{
  "n_layer": 9,
  "d_model": 320,
  "n_experts": 16,
  "experts_per_token": 1,
  "d_expert": 672,
  "d_shared_expert": 0,
  "activation": "swiglu",
  "moe_layers": [0, 1, 2, 3, 4, 5, 6, 7, 8],
  "router_score": "sigmoid",
  "normalize_top_k": false,
  "routed_scale": 2.0,
  "balance_loss": 0.0016,
  "balance_bias": true,
  "router_bias": true,
  "scale_expert_input": true,
  "init_std_router": 0.0126,
  "lr_router": 0.0017,
  "vocab_size": 16384,
  "norm": "rmsnorm",
  "norm_eps": 1e-06,
  "tie_embeddings": false,
  "optimizer": "adamw",
  "lr": 0.00203,
  "beta1": 0.9,
  "beta2": 0.95,
  "grad_clip": 0.5,
  "batch_tokens": 262144,
  "seq_len": 256,
  "train_tokens": 696900000,
  "steps": 2659,
  "dataset": "wikipedia_en"
}
Below are experts of layer 3 (counted from 0) of a mixture-of-experts language model. Rows are named router (the router's row for the expert), gate (a neuron's input weights, with its number), up (a neuron's input weights, with its number) and show model dimensions 0-63. Each number is 200 + 40 x the weight over its row's rms, rounded and kept within 0 to 999.
After each expert's rows: a language model's description of what the expert responds to. This comes from a sample of Wikipedia text that the model never trained on.

# expert 10
router,143,221,187,182,166,201,157,213,246,298,176,170,205,193,239,152,263,235,163,175,154,233,216,247,99,99,203,218,231,187,229,184,178,185,129,163,203,230,230,177,199,193,179,191,218,184,199,231,193,133,270,301,134,261,247,169,226,201,183,208,160,171,160,250
gate0,263,161,147,191,194,189,196,165,187,227,220,68,191,251,180,185,171,206,240,237,297,179,269,252,218,202,190,149,143,211,203,258,207,172,169,225,154,234,151,217,179,188,189,281,221,272,214,165,229,178,205,214,154,126,136,236,228,217,144,176,179,183,193,125
up0,199,90,201,258,200,197,251,198,240,236,198,266,153,160,187,142,195,156,135,150,194,194,173,201,221,156,253,168,220,207,130,234,210,176,222,113,185,279,188,147,204,196,202,176,227,204,197,200,112,187,242,179,233,205,263,269,174,217,187,152,203,241,171,230
Middle pieces of personal names and titles in film and cast lists (An-ch-or, Ban-er-jee), plus common articles and prepositions before phrases.

# expert 7
router,178,218,215,261,202,215,173,75,131,192,231,190,201,204,235,169,156,202,187,170,99,214,232,205,149,157,183,211,169,191,238,251,195,218,188,153,203,207,182,208,221,138,184,232,202,150,130,183,161,221,166,205,228,249,194,154,224,174,214,219,225,139,174,149
gate0,234,137,241,217,276,168,255,136,222,211,187,211,205,260,163,202,266,260,149,146,212,177,188,165,129,263,240,230,262,178,271,260,232,153,202,147,223,218,116,204,235,280,155,149,179,222,317,176,148,195,187,196,213,126,269,214,240,239,154,247,250,216,168,195
up0,209,299,222,237,213,189,158,209,127,199,274,233,196,151,170,185,248,247,237,207,148,196,184,209,143,232,175,219,207,231,274,207,204,166,228,172,209,194,176,244,244,222,176,213,237,188,191,191,188,239,176,171,197,205,255,250,244,241,151,173,208,276,203,190
Japanese and Thai byte pieces, and word fragments inside foreign or uncommon names, such as Muay Thai, Itri, Waukesha.

# expert 3
router,258,168,234,215,231,186,157,203,190,265,201,157,188,190,219,149,177,168,168,167,52,144,173,195,151,164,170,183,199,239,189,258,174,160,226,138,232,216,254,196,199,211,162,191,248,189,147,136,208,234,177,173,248,161,163,197,180,137,163,172,139,150,137,155
gate0,87,175,254,216,228,226,270,232,243,137,126,227,194,163,245,170,241,197,209,151,283,184,221,228,202,164,197,198,201,230,229,183,195,147,207,165,166,230,184,266,177,127,196,235,161,183,222,204,140,201,225,165,183,171,171,198,272,186,176,181,222,247,167,224
up0,187,169,172,242,178,215,136,172,193,167,141,225,158,222,236,152,138,167,194,227,293,230,177,137,167,278,156,165,202,154,166,158,155,177,179,167,214,229,166,155,265,248,187,217,213,238,138,240,198,172,180,208,161,202,212,188,207,168,131,253,278,227,207,221
Possessive apostrophes after names and nouns (Carrie's, men's), sentence-final periods and quotes, and surname endings like -ov, -ski, -sen.

# expert 11
router,243,143,206,209,224,206,190,239,190,196,238,210,159,191,192,163,293,233,211,233,211,236,251,245,216,175,136,251,156,158,148,184,157,184,174,143,282,191,157,157,196,208,189,212,192,149,216,143,175,217,257,125,214,155,133,197,170,183,137,239,225,152,220,93
gate0,197,163,226,162,255,235,174,184,139,195,131,224,113,138,253,207,184,214,253,170,160,219,222,208,149,178,215,225,160,252,176,250,184,199,169,133,176,171,153,191,163,174,192,178,168,261,156,244,172,208,215,194,174,187,183,142,161,191,232,237,208,139,296,221
up0,197,163,269,203,229,155,196,237,187,229,284,195,206,130,186,205,106,169,204,267,173,200,138,154,232,168,180,255,170,309,206,193,230,155,180,167,157,163,211,185,224,203,129,169,189,197,209,278,227,196,191,137,214,189,223,198,217,156,158,221,154,250,140,232
Final suffix pieces and whole common nouns in running prose, such as -ation, clergy, collage, income, equipment, treatment.

# expert 0
router,176,204,250,176,205,213,233,152,154,228,171,179,121,185,269,173,193,189,220,238,193,218,118,221,206,200,156,200,211,220,184,257,216,201,124,178,180,241,191,231,212,134,185,208,155,161,158,264,180,133,182,210,226,203,232,168,212,201,179,167,237,203,195,227
gate0,206,139,139,167,204,191,161,218,164,191,203,185,230,217,211,222,138,196,168,237,182,236,197,244,217,217,135,147,263,236,258,207,214,167,203,120,217,171,176,169,269,148,192,221,150,202,247,264,227,149,194,197,184,195,171,252,153,183,191,210,189,168,111,149
up0,218,215,145,148,210,224,176,164,156,231,186,204,234,229,137,166,153,196,297,245,229,177,224,260,167,196,130,174,183,251,212,196,258,203,226,178,134,280,153,198,153,169,194,191,194,213,189,235,143,188,252,231,244,172,156,221,160,230,216,213,208,177,182,171
Word pieces and words inside names and titles, often second words, e.g. Formation, Road, Stadium, Albums, plus stray pronouns like his.

# expert 13
router,171,134,185,199,217,216,182,190,202,176,163,209,147,210,205,193,186,213,202,205,145,221,153,192,215,216,191,187,155,210,175,201,187,223,179,159,153,228,181,223,182,180,177,176,164,151,229,197,128,220,248,144,195,225,155,206,238,175,159,310,234,101,221,86
gate0,153,240,216,244,229,274,286,191,168,191,212,167,210,185,193,274,219,152,192,242,240,203,161,247,136,214,161,226,223,252,155,268,208,194,154,210,241,204,235,243,183,211,181,198,256,169,262,173,168,264,288,132,148,206,228,206,152,201,164,184,185,216,187,236
up0,171,167,187,188,202,291,207,200,155,245,174,209,172,316,234,244,165,215,185,197,174,183,214,176,203,133,183,181,226,181,159,219,133,168,144,258,290,232,186,230,249,316,238,148,195,204,250,225,233,201,190,155,202,199,111,156,173,183,204,241,177,80,208,236
Percent signs, units and census words in population or measurement text, such as %, km, miles, million, plus mid-word fragments.

# expert 6
router,201,212,181,211,206,199,192,168,237,239,222,155,144,220,202,136,295,201,151,271,193,180,201,240,198,178,181,240,202,190,191,250,168,153,194,173,159,182,145,217,201,108,237,239,215,207,189,235,216,252,175,174,139,160,199,164,254,108,166,253,242,119,213,159
gate0,245,158,139,187,227,161,220,144,223,230,201,179,194,226,229,183,119,214,235,144,215,201,157,133,170,178,202,174,137,221,258,156,213,173,260,206,237,256,236,206,175,218,170,193,165,211,271,198,118,248,165,188,195,191,279,254,169,193,242,207,146,124,185,161
up0,242,243,190,232,216,224,173,207,241,289,208,178,175,268,226,183,203,163,182,228,206,228,214,187,163,185,182,165,156,147,208,256,169,279,154,203,204,148,225,304,205,248,131,231,244,218,120,258,233,189,299,197,166,247,202,121,154,193,130,214,171,243,172,210
Place, university and institution names and years after prepositions in biographies, e.g. University of Massachusetts, Texas, at, in 1947.

# expert 5
router,165,197,228,274,263,197,186,211,175,182,132,177,209,216,232,227,250,185,194,205,110,194,232,137,202,187,156,164,199,181,180,189,218,188,140,101,248,255,228,187,272,213,180,175,190,158,239,257,206,220,163,184,192,154,197,252,246,183,188,290,217,121,176,97
gate0,268,198,213,230,229,174,233,201,176,178,195,201,217,238,267,198,252,251,236,167,205,199,217,191,190,204,202,267,200,161,215,152,232,172,186,158,158,183,200,133,163,273,176,245,141,99,217,163,237,175,168,231,271,112,206,263,160,204,168,174,205,113,179,178
up0,103,255,245,259,237,237,265,210,176,155,217,192,267,233,232,210,174,199,226,218,254,135,238,242,217,275,184,185,191,103,205,136,214,153,196,168,160,226,172,191,225,198,230,148,164,173,192,233,256,157,198,267,166,199,169,174,266,216,302,267,143,153,195,275
Table pipes and separator rows, dashes and numbers in score or stats tables, plus mid-word pieces of foreign names, like Börzsöny, mac.

# expert 2
router,136,190,198,227,253,201,130,180,239,221,192,143,197,227,190,197,208,235,181,171,132,128,249,213,154,202,169,217,217,225,205,223,177,172,179,186,138,267,213,223,199,148,156,174,99,144,284,248,219,178,189,284,219,201,204,215,166,234,247,283,220,196,188,199
gate0,205,158,200,236,133,232,182,196,157,64,196,251,271,204,174,223,260,232,166,147,299,169,187,229,298,169,193,218,255,117,201,183,137,179,247,184,266,208,198,222,194,204,191,218,171,193,180,161,278,247,165,145,228,118,206,198,211,226,153,211,233,231,164,243
up0,219,238,198,191,187,151,192,173,162,241,165,225,225,228,184,224,146,164,220,174,177,261,259,356,180,134,222,179,196,136,260,160,159,182,231,179,187,232,152,147,270,256,195,206,187,194,175,199,184,123,245,238,140,237,181,174,148,261,228,175,161,272,202,247
Conjunctions and result verbs joining clauses in sports match and season reports, such as while, when, until, defeated, scored.

# expert 12
router,261,203,148,208,170,175,222,139,181,243,127,167,170,202,181,220,182,205,160,252,172,231,192,238,203,210,128,221,250,160,155,232,192,126,175,165,285,201,145,151,222,108,234,209,167,133,228,195,169,199,133,199,136,170,176,232,139,175,171,228,200,136,104,157
gate0,216,258,142,217,266,204,204,275,168,174,222,150,195,215,184,273,275,235,186,224,250,177,185,149,170,182,205,215,198,251,175,237,149,174,215,243,215,154,238,159,221,176,307,179,136,180,232,255,183,299,222,149,214,198,235,177,196,245,173,159,288,194,188,67
up0,262,191,180,228,177,199,145,154,214,117,299,197,174,196,223,375,181,220,224,223,293,182,218,174,165,171,239,201,196,176,164,228,165,304,225,217,227,209,244,218,180,202,230,250,205,186,238,141,221,208,177,180,183,221,259,219,192,223,166,170,214,202,220,158
Inflectional endings completing verbs and participles in explanatory prose (prev-ents, prohib-ited, encour-ages), plus of and being after nouns.

# expert 1
router,179,242,205,254,173,160,166,133,168,234,174,173,175,229,233,213,190,226,216,204,153,197,226,209,92,219,170,237,212,197,198,218,208,169,219,152,124,191,233,272,219,195,125,246,183,166,232,241,191,214,190,230,142,192,206,181,229,168,173,173,312,233,203,147
gate0,237,176,171,212,211,113,184,161,259,234,148,142,212,222,211,248,171,150,160,177,241,189,236,262,181,153,172,289,79,143,224,186,230,211,231,194,207,202,163,246,131,280,180,201,186,161,192,197,207,186,209,170,216,224,157,235,202,200,246,240,189,185,194,236
up0,177,212,200,175,218,240,152,231,182,228,139,189,216,252,196,148,105,242,211,105,233,218,169,221,113,224,233,193,197,163,191,261,250,255,270,236,163,175,217,209,170,235,193,213,180,159,131,239,228,223,193,195,144,227,159,193,144,200,246,222,240,187,221,196
Line breaks, list dashes, colons and equals signs in infoboxes, honors lists and taxonomy boxes, such as Born, Genre, Phylum.

# expert 4
router,212,197,242,247,200,142,232,204,189,190,224,140,222,241,219,172,208,127,153,190,173,151,197,189,242,180,183,165,209,204,166,182,225,202,199,156,176,233,255,222,218,138,188,238,170,75,196,247,111,192,194,270,222,225,175,176,254,252,164,237,188,109,205,212
gate0,172,176,275,203,228,180,233,179,155,188,220,121,178,190,180,193,230,178,151,186,187,184,159,267,157,131,167,175,199,205,242,206,213,223,171,221,266,299,195,224,164,241,211,141,171,143,164,158,230,214,157,204,149,184,188,127,151,130,251,172,281,114,227,227
up0,210,259,184,177,210,212,139,251,194,166,165,209,202,199,226,246,208,165,152,251,189,230,278,237,190,199,184,220,213,256,157,220,187,140,180,221,220,209,263,205,274,192,208,205,201,210,269,241,211,188,217,209,194,260,190,275,219,141,188,273,249,159,156,257
Numbers and words right after a pipe in wiki tables, like vote counts, orbit data (MPC, JPL), schedule entries (at), headers.

# expert 15
router,194,205,181,176,175,201,199,174,122,202,236,224,241,213,284,167,279,150,220,279,248,155,173,211,202,208,179,143,219,263,234,251,213,207,152,178,226,187,180,224,269,233,181,252,120,213,223,255,167,201,198,238,194,220,231,178,253,150,151,174,245,164,162,206
gate0,234,183,233,233,187,227,217,333,222,135,203,112,201,225,270,226,295,164,197,276,166,181,244,204,246,142,163,233,221,212,220,72,178,193,180,165,237,229,199,138,165,246,150,277,185,162,238,222,233,234,202,254,207,171,186,265,159,186,234,205,219,219,195,142
up0,241,219,199,178,236,181,258,154,219,228,217,139,219,172,141,176,203,156,149,114,187,200,146,197,202,237,270,177,215,217,235,232,108,248,131,148,153,261,190,186,153,208,191,182,227,151,172,157,170,180,199,257,215,207,199,155,192,169,164,223,166,204,225,224
Equals signs of section headings, coordinate seconds, opening parentheses before birth years, and taxobox words such as Binomial, Animalia, Species.

# expert 9
router,241,195,198,202,236,229,186,209,182,208,120,191,198,165,236,156,300,210,176,181,213,153,252,235,202,182,216,204,227,239,168,288,182,188,179,150,154,183,212,222,195,215,195,269,217,212,192,161,174,193,261,191,195,212,204,206,241,249,199,285,215,227,209,217
gate0,239,200,232,195,220,253,240,252,157,256,185,169,183,201,293,220,217,128,205,216,205,250,261,304,182,233,214,167,195,172,220,171,175,239,152,234,221,185,200,167,213,205,228,245,236,240,249,266,294,193,196,163,196,66,183,202,247,202,241,180,148,141,165,210
up0,178,183,175,205,153,138,210,145,287,217,190,162,113,243,241,173,154,173,193,266,236,229,137,254,200,239,176,170,213,309,202,246,144,214,184,198,218,309,158,228,222,324,140,226,194,155,167,217,236,163,249,229,275,170,248,149,193,149,194,100,199,247,165,208
Pieces of personal and place names, often second parts after a capital, such as Mc, Fitz, Angeles, St. Louis, Mazda.

# expert 8
router,221,180,170,249,176,222,183,187,118,214,188,156,240,170,256,200,211,150,186,239,214,144,188,198,152,187,220,112,231,170,218,210,180,227,177,194,239,260,196,127,207,135,261,280,169,207,206,221,141,194,164,196,200,129,189,212,159,181,168,244,228,143,137,198
gate0,205,207,189,215,158,150,184,226,188,191,162,143,253,195,265,181,193,194,162,281,254,217,122,222,247,249,237,258,239,238,116,203,206,216,257,192,203,223,196,275,210,159,230,245,147,202,191,210,98,239,180,153,230,205,231,196,179,157,224,141,216,247,180,203
up0,215,159,242,167,176,143,242,177,239,149,178,238,162,199,253,191,239,176,196,235,223,205,177,216,200,291,222,209,234,173,196,209,235,201,207,229,192,300,150,245,177,161,189,260,186,257,197,258,226,226,250,176,172,180,223,144,101,196,284,143,184,246,175,221
Commas, periods and quote-punctuation closing clauses in expository prose, especially after For example or Later on, before the next clause.